Below are experts of layer 3 (counted from 0) of a mixture-of-experts language model. Rows are named router (the router's row for the expert), down (a neuron's output weights, with its number) and show model dimensions 64-127. Each number is 128 + 32 x the weight over its row's rms, rounded and kept within 0 to 255.
After each expert's rows: a language model's description of what the expert responds to. This comes from a sample of Wikipedia text that the model never trained on.

# expert 0
router [173  86  98 148  98  57 105  90 136  99 181  60 110 106 141 156  75 139  74 111  78 132 170 104 119 105  88 149 166  95 100 165  72 116 115 135 149 100 128 125 133 139 155 148 155 165 164  96 103 111 110  95  96 185 139 158 141 155  98 113 188 137 111 144]
down0 [165  76 170  99 114  90 111 163 106 116 118 153 111 132 182 110 162 114 123 159  70 192 143 137  73 154 143 175  98  84  70 138  90 127 143  81 155  87 146 153 128 168  81 139 177 128 118 127 137  89 118 169 124 128 110 138 123 122 123  98 134 128 135  85]
down1 [117 174  63 120  79 127 157 146 110  60  85 111 150 158  89 143 147 126 124  79 157 137 102 112 182 148 131 118  92 161  88 116  74 101 143 147 136 101 117 170 200 136  70 134  67 107 155 203 155  96 184 123 160 136 100 126 109 113 179 119 126  49 127 158]
down2 [109  84 132 167 133 124 158 149 162 128 153 174 169 145 152 136 178  87 134  97 191 136 115 110  68 152 157 134  92 133  79 159 138 110 168 128 113 124 113 112 171 111  75 130 144 143  57  60 126 102 167 186 157 123 183 143 159 162 102 123 145  85  68 109]
down3 [ 83  95  58 145  90 150 160  99 136 106 114 185  72  69 120  41 141 134 128  77 105 171 155 159  92  99 141 158  71  91  58 133 130 126 120 133 165 144 123  86 115 167 149 156 169 103  84 110 109 119 146 108 154 105  77 176 105  97 131 153  49 104  38 150]
down4 [111 157 137 109 119 155 154 155 141 155 146  91 148 108 145 123 148 156 123 112 145 171 100 120 166 130 174 106 103 133  75 153 126  64  81 141  93 166 214 118 125 151  94 167 125 106 158 107 103 160 131 119 177 119 126 111 103 111 123 110 134  91 117 149]
Word pieces inside Spanish, Portuguese, Slavic and Hungarian names and places, such as Álv-aro, Guadal-aj-ara, Iná-c-io, -ović.

# expert 2
router [130 131 124 121 111 137 150  73  80 175 154  43 111  97 133 162 118  52 151 127 139 144 116 159 155 113 133 110 113 123 122 151 121 176  83 102 130 167 138 140 129  83 146 109 130 170 109 154 120 142  96 123 120 106  89 147 179 153 104 106 113 153 116 104]
down0 [147 151 163 153 133 140 102 129 141 110 147 114 174 171 116 169  90 134 164 187  74  94 111 111 139 173 134 121 172 143 124 151 168 142 135 116 137 118 130 172 152  77 101 136 138 120 115  51  89 106 114 130 170  72 101 129 123 165 201 134 122 152 134  97]
down1 [118 101 157 113 109 136 142 168 126 119  89  76 176 167 100 121 137 153 125  96 136 133 168 150 107 138  96 100 176 194 138 106 175 140 104 145 179  75 133 121 134 117  93  82  65 119 130 109  79 135 167 136 106 124 177 167 134 124 120 140 115 132  97 121]
down2 [124 116 126  63 155  81  92 102  78 152  79 127 140 159  95 120  81 131 162 142 149 143 106 155 113 127 170 188 148 148 133  57  79 139 111 100 146 125  86 152  84 131 179 168 162 114 125 177 150  94 134 127 129  87 137 130  58 128  48 135 160 108 188 193]
down3 [124  88 128  83  95 175 159 127 124  68 106 130 167 101  97  94  83  77 155  93  90 123 104 119 107  79 121  98 165 126 146 109 158 107 166 155  57  95 128 122  95 167 151 134 128 127 173 136 136 152 144  94  89  82 157 161 111  94 160 109 110 112 132 130]
down4 [143 188  95 143  81 175 106 185 139  87  54 101 112  92 108 177 115 131  68 135 105  99 159 141  98 128 184 133 116  99 150 137 127 139  74 120 138 154 111 173 157 121  96 162 145 163  58 113 132 135 110 115 111 160 111 173  97 114  96 143 109 146 118 109]
Table pipes, column headers, newlines and section heading markers in list-heavy articles, such as | Votes |, ==Club career==, |---|.

# expert 13
router [107 136 110 143 143 103 119 110  87 131  95 158 164  96 108 114  75 138 145  98 120 107 132  94 126 110 144 147 127 142 107 166 156 106 100  74 163 138 187 126 111 103 120 110 123  75 151 151 127 146 154 163 149 155  81 137 169 150 118 152 125 106 117 110]
down0 [121 142 101 147 116 137 145  81  81  83 173 165 127 148 166  90 119 135  39 104  79 208 166 158 148 137 153 151 175 142 163 153 154 130 124 114 126 147 144 100  98 101 182 117 142 105 127 104 104 104 148 105 142 109 136 151 107 188 172 122 121 111 127 110]
down1 [111 172 179 110 121 106 105 110 135 164 150 191 150 137  83 154 151 100  66  81 120 139 127 148 131 113 136  98  68  85 148 106  79  60 189 113 134 151 102  74 175 202 107 116 152 112 109 124 113 162 125  98 117 118 191 110  55  81 114 146 111 124 157 126]
down2 [143 193 135 155 103 130 159  83 135 121  78 143 144  73 125  91 153 115 170 119 116 126  73  98 164 148  67 101 104 136 111  97 120 155 115 139  77  94 143 177 212 157 185 160 145 139 105 135  86 135 110 160 153 162 137  90 176 137  82 126 151  88 118  96]
down3 [129 111 102 112 170 138 111  92  75 136 151 111 180 157 131 189 121 122 113  81  74  75 131 171 112 155 140  50 121 135  99  78 105 142  93  58 129  64 101 107  90 155 130 154 169 103 123 120 179 117  91 138 130 149 146 139 128 102 114 109 126 139  93 148]
down4 [153 163 122 183 161 160 113 126 115 119 144  83 114 172 115 206  95 147 136 140 113 118 155 102 113 131 195  96  95 104  59 140 100 158 121 122 116 102 139 154 119 139 128 175 143 171 147 190 129 162 112  60 120  53 150 149  77 103 134 156 106  92 171 125]
Periods ending sentences and the first words of quoted song, album or book titles, such as "When You Wish", "The", "My".

# expert 4
router [ 81  89 130 134 134 179 163 153 177 132 119  77 166 111 175 150 137 133  84 111 105 204 131 109 120 159  93 138 123 126 160  91 122  62 142 141 161 144 155 122 158 150 147  77 145  47  78 185 148 127 148  71 123 134 130 129 134 155 165 107 155 179 108 126]
down0 [168 114 111 180  91  93 121 113 137 106 158 118 106 133  84 188 165 135 106  70 120 135 109 121 120  64 134 145 168 152 163  92 125 185  98 128  80 144 100 108 114 158 142  71  78 146 163 174 112 163 130 137  85 125 127 131 121 137 131  75 126 122  97 147]
down1 [124 135 108 136 135  95 120 114 167 113 174  59 114 119 112 148 197  83 135 112 124 135 144 108  94 132 166 136  83 166 111  84 170  88 207  71  71  90 162 109 123 137 135 116 112 119  92 110 131 146 124 138 109  83 229 126 127 122 107  82  90 139 139 134]
down2 [122 140 105  91 151  98  91 101 130 140 125 133  78 131 172  83 138 140 101 158 166 189  85  90 154 123 159 150 141 162 110 142 131 102 124 105 134 101  97 129 105 181  98 129 126 109 125 122 105 182  44 143 106 114 145 142 139 133 106  96 115 100 100 151]
down3 [113 139  85  49 184 128 144  25 131 133 166 100 114 105 115 135 154  79  91 154 105  94  97 112 153  67  94 107  80 116 117 176 104 161 133  78 115 175 139 171 176 112 137 160 120 117 106 110 150 147 161 122 127 129  97 208 131 130 184  55 148 121 117 179]
down4 [ 95 136  96 142 137  87  76 143 119 100 110 151  91 169 130 155 123 185  98 108 107 154 129 138 116 138  96 182 140 138 107 160 199 131 105  83 157 142 100 125 126 155  96 155 168 164 152 111 152 149  59 146 141 107 134 187  94 120 128 172 150 144  98 114]
Plural noun endings and time words ending a phrase, such as years, students, times, Today, plus final year digits like 1-992.

# expert 1
router [ 81 135 179  77  93 168 149 170 159 161 112 127  59  70 116 103 146 143 136 167 156 108 135 120 107 227 164 152 141 152 165 168  99 127 160 159 169 152 123 151 197 143 141 154 111 150 159  57 140 150 123 112 147 114 134 151  80 141 128 169 144 116  90 126]
down0 [128 138  78 133 140 138 151 173 127 152 160 172 164  73  71 161 107  74 101 100 122 186 107 123  91 134  65 166 129 128 155  27 157 174  95 158  57 100 134  80 124  51 122 109 190 107 139 192 111 172 150 108 116 130  93 154 129 118 155 107 117  96 117 105]
down1 [131 142  84 147 152 141  84 112 131 158 169 111  93 127 142 122 186 111 167 179 151 152  97 108 118  74 154 142 114  43 123 102 159  89 166 110 146  99  82 120 120 106  82 116 111 137 165  78 129  90 107 161 108 147  91 128 120 141  27  87 112  81  83 159]
down2 [ 95  97 158 177 172  71  96 161 103 145 163 144 147 149 186 125 103 118  79 159 145  76 156  95 137 103 103  75 128 117 104 143 173 131 182 134 174 157 143 160 116 118 170 153 127  93 101 108  83  49  90 138 121 105 158 154 145 143  36  61 143 160 135 147]
down3 [128 148 159 138 101 106  98 118 116  65 156  96 110 131 186 166 106 107 160  64 138  90 231 109 139 101 113  90 111 132 102 151 116 126 121 136 171  49 158 126 118 126 104 124 138 132 148 141 178  93 124 124 140 112 151 137  82 146 143 115 117 102 171 142]
down4 [143 139 148 149 166 131 188 148 130  98 175  98 109 152 162 182 146  84  97 148 115 113 171 158 177 164  86 123  77 123 130 132 106 151 141 105 160 170 175 131 131 103 125 121 137 159  92 128 126 182 146 146  65 107 113 118  89 128 156 127 142 178 162  88]
Short subword pieces inside proper names and rare words, often after an initial capital, such as N-et-flix, N-ant-ong, A-ven-ues.

# expert 12
router [159 122  91 141 173  96  82  93 154 147 155  92 103 131 112 167 190 139 141 162 117 173  92 120 160 129 153 126  67 138 164 134 132 113  87 168 122 126 136 137 132 155 164 146 124  76 137 149 146 122 162 141 102 116 134 169  99 184  91  95 151 141 102 165]
down0 [109 102 115 124 185 197 121 134 128 106 157 123 116 154 169 110  77 131  90 122 135 128 164 121  53 157 114 120  91 143 123 141 132 117 140  70 214 132 151 110 148 159  75 130  91 160 127 115  94 104 179 141 148  96 149 142 109  51 104 198  57 161 138 135]
down1 [122 142 141  91  69 175 118 134 154 144 115 130 170  86 121 133 145 162 102 149 132 167 142  60 124 162 140 123 143 169 139  69 223 108 199 150 122 133 142 142 100 124 100  89 159 157 137 152 112 133 118  81  81 117 129  96 134 148  91 108 186 129  81 122]
down2 [150 134 113 128 140 175  82 118 153 127 126  96 119  72 181  94 145 131 109 137 131  98 159 163 154 191 132 162 203 124 198  99 118 125 117  71 143 123 120 132 136  57  90 108 113 122 122  81  93 146  75 100 121  84 102 140 125  93 134 111 168 132 127 136]
down3 [128 121 119 117 153  93 138  96 101 204  99 121 200 100 104  79 132 128 107 104 133  94 115 131 141 120 157 129 169 126 150 104 126  75 157  75 110 125 130 113 208 171 160 145 136  71 110 103 128  93 142 100 143 139 139 153 142 132 110 144 155 165 109 105]
down4 [136 169 144 114 113 107 137 132 102 152 163  79 118 105 132 122 144 105 120 141 124  72 112 170 124  76 145 155 166 146 155 105 132 184 103 143 164 166 150 135 107 100 121 140 112  94 142  50  67 149 118  93 138 140 119  99 102 147 152 108 134  72 119 134]
Verbs and verb pieces after to, would, was or had in running prose, such as take, allow, defeat, material-ized.

# expert 14
router [ 98 119 117  87 154 129  88 133 106 100  88 156  58 133 151 117 114 134 116 149 135 111 195 142 115 142 105 108 160 122 112 125 143  96  48 108  96 105 151 139  94 113 166 105 133 143 144 116 136  89 135 120 115  82 111 152 128 155  88 173 147 139 148 107]
down0 [142  41 114 150 135 119 133 148  43 149  84 130 124 139  90 117  90  77 119 147 127 179 129 103  99  95 129 148  95 113 128 135 134 117 163 118 147 147 136 168 108 135 169 142 107  26  83 143 146  98 175 170 108 107  98 122 159 105 140 142 133 150  71 134]
down1 [120 165 142 142 119  63 109 128 122 179 117 118 126 109  89 158 156  87 105 101 156 134 153 188 159 131 175 126 116  78 101 175  89 126 176 121 119 162 168 135 133 129 203  87 155 126 105 105  67  79  78 128 119 135  93  82 144 145 136 169 129  99 157 123]
down2 [105 125 130 112 139 142 142  97 122  96 114  97 167 126  92 123 131 144 101  25 144 143  97 110 178 143 136 128 176  58 124 117  83 139 134 108  93  68  97 151  76 119  51  99  91 106 128 143 121 124 207 120 152 130 104 108  76 223 146  91 127 129 120 199]
down3 [102 155 178  64 145  86 128 135  92 135 156 158 152 153  99 118 124 120 109 146  80  95 109 157 110 129 175 116 125  90 150  96  93 133  83 112  94 162  91  85 110 123 154 111 110 131  99 143 130 139 145 154 158 110 111 111  99 125 155 128 191 145 128 109]
down4 [209 154 153  54 130 187 139  95 120 110 199  86  87 101 153 121 138 143 158 113 100 149 105 141 147 118  89 177 128 142 118 169 203 126 180 143 127 115 208 123 110  71  97 140 131 150 129 152 159 206 137 154 172 158 119  91 131 108 158 112 107  19 179 126]
Consonant-heavy pieces of German, Scandinavian and Dutch words and names, such as -berg, -burg, -mann, Schwe-iz, Deuts-che.

# expert 8
router [137 115  75  87 124 123 151 161 164 168  93  83 159 104  97 128 190 143 117 100  79 140 166 112  92 135 126 155 113  90 118 171  94 131  91 119 129 116 172 123 118 153 148 200 162  76 101  71 177 218 160 123 128 118 103  96  84 118 133 151 102 112 158 105]
down0 [116 153 207 132 160 165  84 118  96 144  79 163 133 152 142 100  89 163 100  92 211 120 190  87 110 135  74  98 105 127 133 124 107 133 137  75 154 159 145 137  68 115  98 120  89 166 110 110 124 120 182 106 199 117 107 159 162 166 181 131  96 102 117 163]
down1 [102 141 107 143 136 133 127 125 119 115 105 156 154 119  90 128 140  84  96 136 168 121  95  84  89 156  90 136  94 155  98 163  81  99 134 117 134 116 104 136  79 116  89 146  95  99 116 155  94 130  96 134 131  87 129 163 138 128 115 119 157 110 215  99]
down2 [ 83 185 132 136 155 108 167 111 135 129 182 145 117  60 128  97 140 132  90 108 109  89 115 116 105  92 150 127 140 152 125  74 113 130 122  95 139 130 146 151  73 163  26 110 154  33 154 155  97 122 136  97 134 163  97 158  80  51 129 176 128  97 147 141]
down3 [100 145 146 129 150 131 145 121 127 157 105 112 103 123 169 116 152 104 106 155 200 110 163  92  86 115 114  99 149 159  96 144 117 143 101 135 150 175 103 151  93 102 131 174  91 168 112 146 143 103 148 135 133 128 103 120 168 133 117  93 130 139 128 153]
down4 [131  91 165 191 121 140 121 161 120 112 113 108 153 125 155  95 165  95 105 119 140  84 161 161 128 130 130 142 135 177  92 138 103  83 151 127  64 161 118 135 136  87  75 150 184 119 174 139  58 107  98 110 151 183 132 158 111 170 142 175 127 130  93  94]
Official titles and institution names plus date pieces in biographies and tables, such as Minister of, University of, month names, commas.

# expert 15
router [132 103 159 112 132  27 103 123  59 137 131 104 150 184 160 107 104  91 126 186 145 132 181 111 124 167  68 140 137 140  93 104 147 146 137 173  63 131  67  54 163  88 136 127 116 128 126 166 153 112 160  97 123 119 134 115  95  96  97 132 120 100 187 122]
down0 [125 121  84 104 124 166 132 133 113 145 164 155  76 133  94 126 114 127 137 152 166  57  64  76 146  81 141 176 120 183 136 133 138 112 135 134  61 140 142 159 102 147 129 177 104 136  93 164 158 152 187  77 120 108 146 101  64 140 138 151 143 106 180 134]
down1 [141 144 118 185 127 122 146 112 118 117 106 101 127 142 148 103  83 121  96  78 129  79 165 116 164 125 142 153 104  81 127 127 114 136  95 136 119 164 149 135 156 123  79 118 110  60 121 153 114  47 117 175 150 156 232  68 148 124 120  97 149 155 106 164]
down2 [141 136 132 148 108 127 125 120  37 158  91 125  96 109  61 182 133 105 122 141  87  82 140 183 105 156 120 105  97 172  94 125 145 160 109 109 150 128 178 131 116 134 114 147 118 142 148 132 166 127 118 100 106 176 147 134  85 131 197 127 143 176 103 131]
down3 [164 144 135 148 100 147  80 124 132 140 162 176 130 151 185 154 145 185 115  81 102 126 151 125  43 149  92 143 145 133 138 114 127 156  88  85 171 152  83 130  97 168 125 150 107 102 127 177 159 110 112 161 115 142 221  90 143 110  53 153 175 119  98 107]
down4 [ 94 154 135 112  83 136 133 108 111 116 108 139 163 127 131 153 108  91  78 156 160 105 143 155 136 164 175 162  87 179  87 132  77 107 116 145 154 115 192 194 115 117 183 161 158 113 119 133 162  89 113 150 223 144  78 168 153  85 163 125 111 103 162 135]
Sports stats and results tables and game vocabulary, such as yards, touchdown, batting average, "Stats at Baseball Reference".

# expert 9
router [116 155 136 159 202 137 133  98  91 174 143 107 155  95 117 187  76 126  91  96 193  75 104  28  79 173 131 108 152 133 138 149 125 137 163 143 136 179 179 124 121 105 107 150  90 145  98 122 128 178 104 101  97 120 148 102 115  83  86 113 164  94 122  60]
down0 [157  95 132 128  86 169 150  97 130 129 141 123  87 121 223 132 113 111 143 184 128 186  84 151 156 166 161 155 117  87 102 144 158  96  79 151  81 138 168 164 136  68  88 109 118 101 104 102 122 119  89 139 151 102  89 130 159 133 126 113 108  79 125 128]
down1 [142 145  80 130 159 162 171  91 170  90  47 103 130 191  96 101 118 167  93 112 127 108 150 204 114 130 119 111 143 140  89 101 162 149  74 128 121 174 104 122 197 147 149  65  92 153  99  73 166 164 109 150 127 101 139 141  82 161 109 139 131 164 154 212]
down2 [160 141 123 119 132 118 147 109 127 162 139 134 124 137 104 137  75  72  51 166 117 146 154  76 138  67 143 166 119 172 106 111 173 101 117 138 149 133 139 104 133 126 177 109 114  99 105 124 115 148 117 111  50 136 167 133 139 103 134 131 188 144 140  91]
down3 [140 106 141 134 150 153 106  82  78  70 183  71 101 136 105  98 118 142 143 142 175 109 167 141 117 168 154 131 123 114 114 160 128 173 129  98 104 135 164  71 228  50 119 144 127 112  97 155 114 134 123 133 108 144 155 116 148 177  93 130 129 138 183 140]
down4 [138 139 168 148 154 128 109 163 165 115  78 148 194 167 133 121 170  82 184 101 112 205 122 124 135 125 132 154 111 202 121 188 149 116 116 140 119 110 146 198 139 102 158 131 105 108 167 116 117 159 137  79 129 154 122 208 148 178  94 136 119 142 124 131]
Numbers, "or", "other" and compass words in species and plant descriptions, such as "includes one species", "shrub or small tree", "north".

# expert 7
router [124  80  85 147 136 157 137 138 136 151 155 164 203  51 130 134 110 181 136  77 109 128 125  98 110 150 168 121  98 170 153 103 171 120 155 123 146 107  88 142 125 131 144 116 121 143  80 202 155  90 104 126 125 136 190  67 132 140  91 164 120 152 144 101]
down0 [159  77 123 101 195 175 114 106 190 147  99 157 142 112  91 128  41 105 129 170 133 156  90  81 144 155  62  94 114  91  91 156  93 103 141 137 119 114 149  85 134 135 170 134 178 107 144 110 109 168 170 150 149  94 139  94 116 147  95 134  48 100 129 148]
down1 [158 130 117 108  97 121 166  89  69 100 149  95  59 104 109 124 153 169  84 143  85  92 149 123 136 150  83 162 161 172 146 163 163 161 136 148 126 115 144 147 138  79 166 151 141 151 127 116 140 134  82 195 145 141 189  70 130 135 137 152  80  77 136 173]
down2 [127  95 116 122 121 108  76  86 142 130 117 113 112  60 153 113 146 151 127 127 110 121 148 133 147 144 130 156 122 131 178 128 162 145 128  84 157  99  99 139 182 178 121 121 192 144 119 111 155  91 135  88 179 148 129 147 139 157  99 106  75 160 144 174]
down3 [118 149 109 149 106  89  82  92 112 130  55 160  96 167 119 105 141 242  90 150 154 158 121 146 135 123 145 162 183 109 162 118  97 122 137 109 174 210 117 131 166 113 124 104 139 136 145  41 177 183 126 134 104 129 130 111 113 147  99 105 165 107 120 103]
down4 [143 159 123 215  73 139 111 157 114 155 136  94 196 118 121 151 119 128 139 132 127 144 108 125 165 138 197  75 166 122 126  98 129 120  99 131 126 122  84 149 121 107 114 143 133  96 156 176 144 123  56  93 128  83 129 123 104  88 112  47 154 144  89 194]
Scientific, medical and social vocabulary, especially suffixes like -ic, -ical, -ine, -able, such as cytotoxic, thiamine, economic, physical.

# expert 11
router [134  81  84 115 160  91  79 124 121 147  87 117 119 131  78 138 118 141 129 137 181 173 130 109 111 145 149 116 125  94  78  97 141  87  96 118 194 139 185 108  49 119 173 219 152 103 104 116 106  81 122  99 133 220 175 142  53 136  92 124 123  82 146 149]
down0 [ 92 170  61 110 111 141  98  89 126 169 152 147 156 211 104 112  86  68 118 113  95 137 109  89 111 122 161 143  68 179 150 113  60 132 123  79 133 145 103 153 117 127 165 135  91  96  93 143 185  93 141  83  72 143 150 113  73 136 105 143 126 159 112  83]
down1 [146 103 144 110 123 158 140 131 126 117  93  67 131 126 192 140 155 183 146 178 111 155 173  75  83 130 151 142 169 123 159 113 119 112 200 116 126 128  70 166 108 111 110 166 128 143 182 102 177 160 133 126 159  95 179 124 117 109 167 106 159 112  65  73]
down2 [154 123 161 102  70 148 125 151 123 147  91  94  80 113 195 147 196 167 123 156  85 163 104 177 179 107 168  85  84 141 148 115 148 114 164 141 117 143 114 196 122  98 105 142 137 142 149 199 135  84 117 183 126 117 148 124 168 107 108 116 117  94 133 141]
down3 [134 140 109 103 121  98 109 107 111 136 111 123 138 112 124 117 121 126 134 103 135  36  87 148 145  52 110 119 134 197  94 143 185 112  85 171 147  80  45 158 135 149  97 146 167 126 147 121 136 131 141 128 126 131  87 153 175 149  78 164 143 127  87 195]
down4 [123 139 124  81 116 146 139 110 174 197 107 115 102 162 124 134 147 113  97  88  93 156 135 129 140 138 188 132  93 136 146 114 136 106  92 166  82 128 118 154 109  66 176 116 168 138 145 114 112 152 119 131 140 131 127 164 172  90 123 163 162 171 120 121]
Birth years, "(born", "was an American politician" and career verbs in the opening lines of biographies, such as 1986, "was appointed".

# expert 10
router [129 109 126 143 169 156 141 141 114 139  79 212 150 111  94 112  78  93 124 100  76  54 167 112 164 113  95 144  71 142 102 139 150 119 149 124 123 132 114 146  97 115 141 104 157  57 112 145 177 108 147 148 129 162  62 128 181 140 179 157 113 118 138 131]
down0 [116 106  94 133 108 165 146 148  35 119 156 142 160 127 136 102 176 132 139 157 158 122 185 120 155  90 120 121 117 190 109  83 170 157 150 124  95 104 215  98 161 112 135 192  72 127 134 161 150 109  98 172  86 129 146 112  97  73 114 130 106  97 165 120]
down1 [127 183 133 102 179 121 154 135  69 127 178 118 102  97 150  98 101 211  76 123 133 124  73 161 173  46 110 165  83 143 112 122 169  89  80 117 118 157 161 127 133 145 105 133 109 114 112  90 128 104  58 139 115 183  57 111 136 137 144 173 101 141 135 144]
down2 [ 87  91 148 133 142 117 156  16 144  90 131 161 145 154  83 125 133 184 156  64  93 108 116 135 108 146  48  91 127  85 144 151 104 162 175  57 180 150 122 129  95 114 156  74 145 194 116 125  86 135 134 131 115 153  45 130 128 121 150 153 139 118  99 140]
down3 [143 102 237 155  70 171 108 115 165 132 124 186  66 171 150 111  90 114 116 148 105 125 143 108  82 140  93 124 101  70 178 124  97 132  93 166 113 173 135 148 128 125 159 109 145 150  96 111 147 117 119 162 139  49 156 137  93 100 137 104 132 182  86 129]
down4 [123 141  87 139 141  97 141 143 114  95 146  42 180 137 137 153 184 114  79 172 151 120 113 147 113  98 137 139 152 157 148 153 161 135 144 131 157 177  95 100 134 107  90 157 125 119 129 152 115 162 126 129 122  41 109 127 131 137 115  82 117 108 137 131]
Capitalized words and word pieces inside titles of films, shows, awards and media bodies, such as World, Best, Twil-ight, Month-ly.

# expert 6
router [104  91 139 145 161 112 125 166 161 134 135 139 119  84 183 150 135 162 119 109 158 144 141  98 120 168 178 148  54 153 146 149 131 112 142 138 135 116 108  57 202 130 136 217 139 156 122  45 161 118  93 107 144 142 112  87 122 115 164  85 165 128  78 146]
down0 [126 114 147 149 147 130 165 145  62 123 119 102  83 141 146 172 102 166 153 111 160  80 150 169 168 133  65  80 131 137 128 115 157 161 139  81 138 137 111 109 196 190 101 192 113 143 133  56  60 145 146 109 149 117 148 173  79 159 180 168 132 136 160 136]
down1 [135 102 113 111 131  73 104 140 109 191 110  71  93  71 157 140  66 114 154 114 207  92 121 104 128 122 106 212 163 136 126 158 101  88 156 108 158 134 133 177  91 149  67 117 152  62 153 137 172 183 149 135 112 103 116 114 142  79 130 165 111 113 110  57]
down2 [124 156 118 128 108 140 103 112 127 187 144 122 137 126 123  65 167 141 108 121 155 100 134 128 136 152 146 135  56 140 116 118 143 109 182 160 124  74 162  84 169 119 170 144  96 111  84 122  91 164 151 103 146 113 137 118 188 105 118 123 106  90 103  77]
down3 [140 165 176 146 130  75 115  69 132  32 122 121 126 138  92 142 123 137 115  87 121 131 162  56 104 154 118 146  96 131 168 153 189 109 123 110 101  82 189  89 127 163  99 103 108 138  79 165 139 120 127 126 102 128 155  96  82 146  95 142 124 116  98 189]
down4 [ 73 122 154 137 101 181 120 170 145 106 129  98 114 141 138 129 149  94  98 121 106 104 141 152  79 134 147 148 103 149 178 136 129 139 137  88 109  83 148 175  77 117  98 147 123 118 131 158 165 155 194 158 122 126 166 161 108 109  84 116 140 157 139 209]
Nationality and military words and function words in war and history text, such as Nazi, Soviet, invasion, of the, plus day numbers in dates.

# expert 5
router [168 104 126 162 160 135 173 107 147  90 133 105 169 120 192 136  88 179 139 171 159 134  73 110 115 135 114 160 151  98  79 223  84 101 143 170 112 150  94 144 134 103 109 173 127 112 110 176 125  26 169 104 103 156 128 139 150 119 174 123 126 120 183 138]
down0 [144 112 153 139  83 152 153 102 106  75 113  96 176 134 108 137 117  73 129 180 144 130 150 187 147 162 169 111 158 150 116 136 163 202 104  87 159 102 114  95  55 126 109 103 121 149 110 120 166 156 138 123 115 121  59 218 131 156 102 164  93  48 107 118]
down1 [111 120  93 157 150 121 105 148 145 151 109 154  78  95 190 168 188 115 142 160  70 182 138 103 154 140 106 105 108 149  89 131  96 160  69 143 185  72 155 136 162 105 120 132 141 106  74 105 108  72 133 118 183  79 138 130  72  55 141  78 115 135 147 109]
down2 [171 150 147 140 107  91 149 122  92 112 113 120 166 147 169  74 218 118 173 105 211 138 149 155 122 144 157 163 171 154 153 126 121 111 134 113 193 139 108 129  70 122  81 165  48 153 124 182 168  62  74 127 139 137 125 156 136 133  73 131 120  97 150 147]
down3 [121  98  80 108 141 105 138 150 114 178 166 126 131 163 103 126  68 142 137 115 173 111  79 153 179  90  80 115 137  96 129 151 173  91  90 153 122 128 158  93 115 171 170 142  77 159 157  56 149 154 143 127 137 172 137 135 107 167 142 157 118 121  95 177]
down4 [ 65 164 148 200 135 158 121 190 119 161 160 147 154 103 120 170 156  99 147 125 127 108  75 188  76 115 124 150 147  85 151 176 112 132 134 126 168 109 149 158 114  84 140 153  97 105 132 145 116 173 139  65 154 184 117 100 110 124  83 118 173 205 146 141]
Name pieces and credit words in music and film lists and award tables, such as Mal-com, Mar-j-orie, "written", "| Won |".

# expert 3
router [160 181 103 132 125  89 184 124 144 114 121 144  79 140 125  86 159 108 186 129 160  94 103 152 123 168  48 122  80 153 132 191 154 120 152 181 114  80 193 134 170 157 107 138 149 174 111 118 106 151 117  98 108 173 142 109 148 129 142 183 179 103 136  94]
down0 [121 127 146 158 107 162  54 127  96 166  97 134 145  71 112 116 101 138 149 138 144 148 130 150 232 186 120 148 108 131 163 143  89 122 104  94 107 147 140 134  88 185 131 169 118 123 148  53 127 151 146 155 244 101 131 108  72  69 154 125 174  78 110 103]
down1 [171 118 141  93 149 121 121 125 170 144 131  96 157 154 122 140  88 134 108 109  82 114 122 172  93 232 162  78 103  81 124 130  98 146  93  90 149 115 167 191 139 139  74 186 121 143 135 148 132 148 167  47 115 112  98 126 154 167 152 120  62 118 161 141]
down2 [ 85 109 126 107 118 152  69 135 113 171 159 161 131  93  86 134 126 175 118 106 100 151 121 139 187  78 123 187  83 156 182 136 103  75 147  95 105 129 107 136  91 112 205 141 123 109 149 120 132 138 146 126 141 120 102 124 107 114  76 125 126 117 132 134]
down3 [114 111 139  53 143 137 114  75 155 180  71 159  69  76 104 144 135 148 152  83 139 114  55 122 157  92 112  97 104 137 185 151 171 105 156 147 115 135 161 135 139  94 117  95  75 114 160 155 177 125 157  91 175  92 112 108 129 141 116 117 109 149 143 112]
down4 [111 135 182 111  69 115 141 143 200 232 142 115  72  76  86 104 138 188  68 107 183 135 169 143 101 138 156 152 132 111 122  78  39 119 181 107 142 157  99 121 111 129 172 201 141 157  99 114 120 124 216 141 108  74 115 123 112 127 139 128 124 124 182 171]
Commas, degree and minute signs, digits and units in coordinates, tables and statistics, such as "37.58, −75.78", km², "(age".